{
  "routed_scale": 1.0,
  "balance_loss": 0.00262,
  "optimizer": "muon"
}
Below are experts of layer 2 (counted from 0) of a mixture-of-experts language model. Rows are named router (the router's row for the expert) and show model dimensions 320-383. Each number is 128 + 24 x the weight over its row's rms, rounded and kept within 0 to 255. Numbers have three digits each.
After each expert's rows: a language model's description of what the expert responds to. This comes from a sample of Wikipedia text that the model never trained on.

# expert 10
router:142148118098074126153140141073122127139136142161101149110135096129091112147154120153066148132116124151110125105108111161136096171131113157108115105129140137140157128106118140137155112142134110
What it handles: Pipes and empty cells in election and award tables (Votes, ±%, Nominated), plus pieces of Indian or Japanese names and titles.

# expert 6
router:135141142149098121136154152122138112140115076151178166097127160095138131095159149147100145157127093106137109149089110145111112118078096154098110101089123151122112158096147131127119157136132126
What it handles: Commas after a noun phrase, plus parentheses, quotes and semicolons that close phrases, such as Caliphate, Hadrian, heroism.

# expert 7
router:147087115090122153175108122134102113096107114118097132131096084147151099131156108173136095160150127095119090126113149130128162116115106145125151121096101107155172096127173162152105129150157158
What it handles: Colons, dashes, line breaks and parentheses in infobox lists and coordinates, such as grid:, City:, 53°50′35″N, Clade entries.

# expert 8
router:109092140121132171125098100170140158156140145130119174109119140120064168133148158144111139124105135108142163131115071152061092106127111091098099139104116127134148141104128166126115083150168160
What it handles: Line breaks, sentence-final periods and the == marks closing section headings like Career, Summary, Early life.

# expert 12
router:166120140142133133139152158125072154145101092158119107144177120123124123134138111125102184105129104113126091156116150117113101136089080135116144132117133197157101141159161106119123148150113140
What it handles: Words joining items or clauses, such as and, or, but, the slash in and/or, and ampersands.

# expert 17
router:106143107139118108120116127136127150151135165094101107142134101155150097162139151099145156102157116123157077124136119163099184125141128111151153133102140092112163081091136111112137181116130113
What it handles: Given names and surname word pieces in lists of people, such as John, William, Paul, and pieces like Ben-ge, Len-no-x.

# expert 2
router:106097128137118126100132116127144108122121088141122144110118181154142173072133124072185089079139157114115095175134131119129133102121149106135142082102158117143100133153144067089113156091151116
What it handles: Inner and ending pieces of Latinate words after prefixes like con, re, de, plus apostrophes, such as con-ic, con-dom, ex-port, women's.

# expert 5
router:126096120164109158130160145131114123111195146123166058111123091106170128100082159116123084093103171136164161066135120096140119156093123123144112146158121115120114142159091089144137101147118100
What it handles: Pronouns, auxiliaries, adverbs and verb endings in narrative about a person, such as himself, has been, famously, described.

# expert 0
router:169106111128089123111150145178117126130133121124126142098128127095112129179142121089133155067128109118101105113080123141181109180151158130186108141160135132104130122143156102096129124164152143
What it handles: Head nouns ending institution and place names, and the articles before them, such as County, School, Center, Party, the.

# expert 15
router:130176148123143135134140150120144114098107112146144125161140165141102156136169128148148148134119065166149134119118089109142083133138150124096137124119117178117154105128162117127156103142128132
What it handles: Headers and cells in election results, sports stats and standings tables, such as votes, Candidate, Turnout, round, medal, Rankings from.

# expert 3
router:153152109142130115133147098159131110130115090137101135092121142114145135056133116103111089080102124135105156149168156112137113102146131137134095153112119114159108181160091102148107139053156104
What it handles: Letters inside abbreviations like i.e., e.g. and U.S., opening quote marks, capitalized sentence-initial words such as A, and numbers in dates.

# expert 4
router:113160080082118116121110116110112139117135130133078120107130107133133129136124124166074125165145099189119101162123103175114148131138113144094154148111130153123091125134154149136201093100133111
What it handles: Numbers, digit pieces, measurement units and pipes after numbers in statistics tables, census figures and prices, such as kg, km, million.

# expert 11
router:153144134127138157157165124106150121138125116130163126141155143114141115049112093110135113104120176112168158086170203124154136130108130128141129123154145155087104163150114092157141137137117106
What it handles: Function words that open a clause or complement, such as so as to, as with, than, while, whether, due to.

# expert 16
router:147112108132135108147088142158120172120110110110126153131113153168140158153119101144140135080118113104094134176112129095106150098147134119155131117173129106120108141095159116121127138106100167
What it handles: Middle and ending pieces of rare names, species names and technical terms, such as genoph-age, Strathc-ly-de, dul-ci-s.

# expert 1
router:140118127125174141170116153090106134101133141134158094149139110104141076094083141094141112129154138140151121099152163079112160122128143133152153117186131131086116112140102154132155104179117110
What it handles: Prepositions and verbs tied to a preceding verb in biographical and historical narrative, such as taking up, took off, died in, located.

# expert 13
router:102150116133105109107130130078132107102120164134126115154125098101079140151108125131112114126134135112127138142112138126133101181144128126148115122139159153117113131085156154121129110135129134
What it handles: Genus and species name pieces and the words around them in taxonomy articles, such as species, Genus, -idae, moth of the family.

# expert 9
router:127145125176162160129156098082153137133120126152144150144122137137121109163090137143137150083093131144157168089105126169137122126108116121106127129148130091136130129166089166126128149089138149
What it handles: Nouns, ordinals and nationality adjectives right after the or his, such as the war, twentieth century, American, third season.

# expert 18
router:100107193142139168142139132155137084140117143106141111119127111096120133142141144105131121095121136108122166120109123113151145125133165131133133156133123119142157129157110154150092129137065143
What it handles: Nouns and quantifiers after the or a, such as one, all, most, population, plus plural s endings.

# expert 14
router:137137099099145160102104137162125128134161129129105153138122133160164101091132157123131141162110156110096119122160158124135136124125127117088103129124098137130117112103126137161100107166164102
What it handles: Line-initial dashes and pipes starting list items or table rows, plus colons, opening quotes and by before names.

# expert 19
router:101160131118130111089085135098137149163146150096125182146148137121106122155071123125140195124110138186103098172165098133134118111131118136105134160094189126128128100110096138096138146080117110
What it handles: Table cell separators and word pieces of non-English names and places in sports tables, such as Oerlikon, Irapuato, Umea, KSA.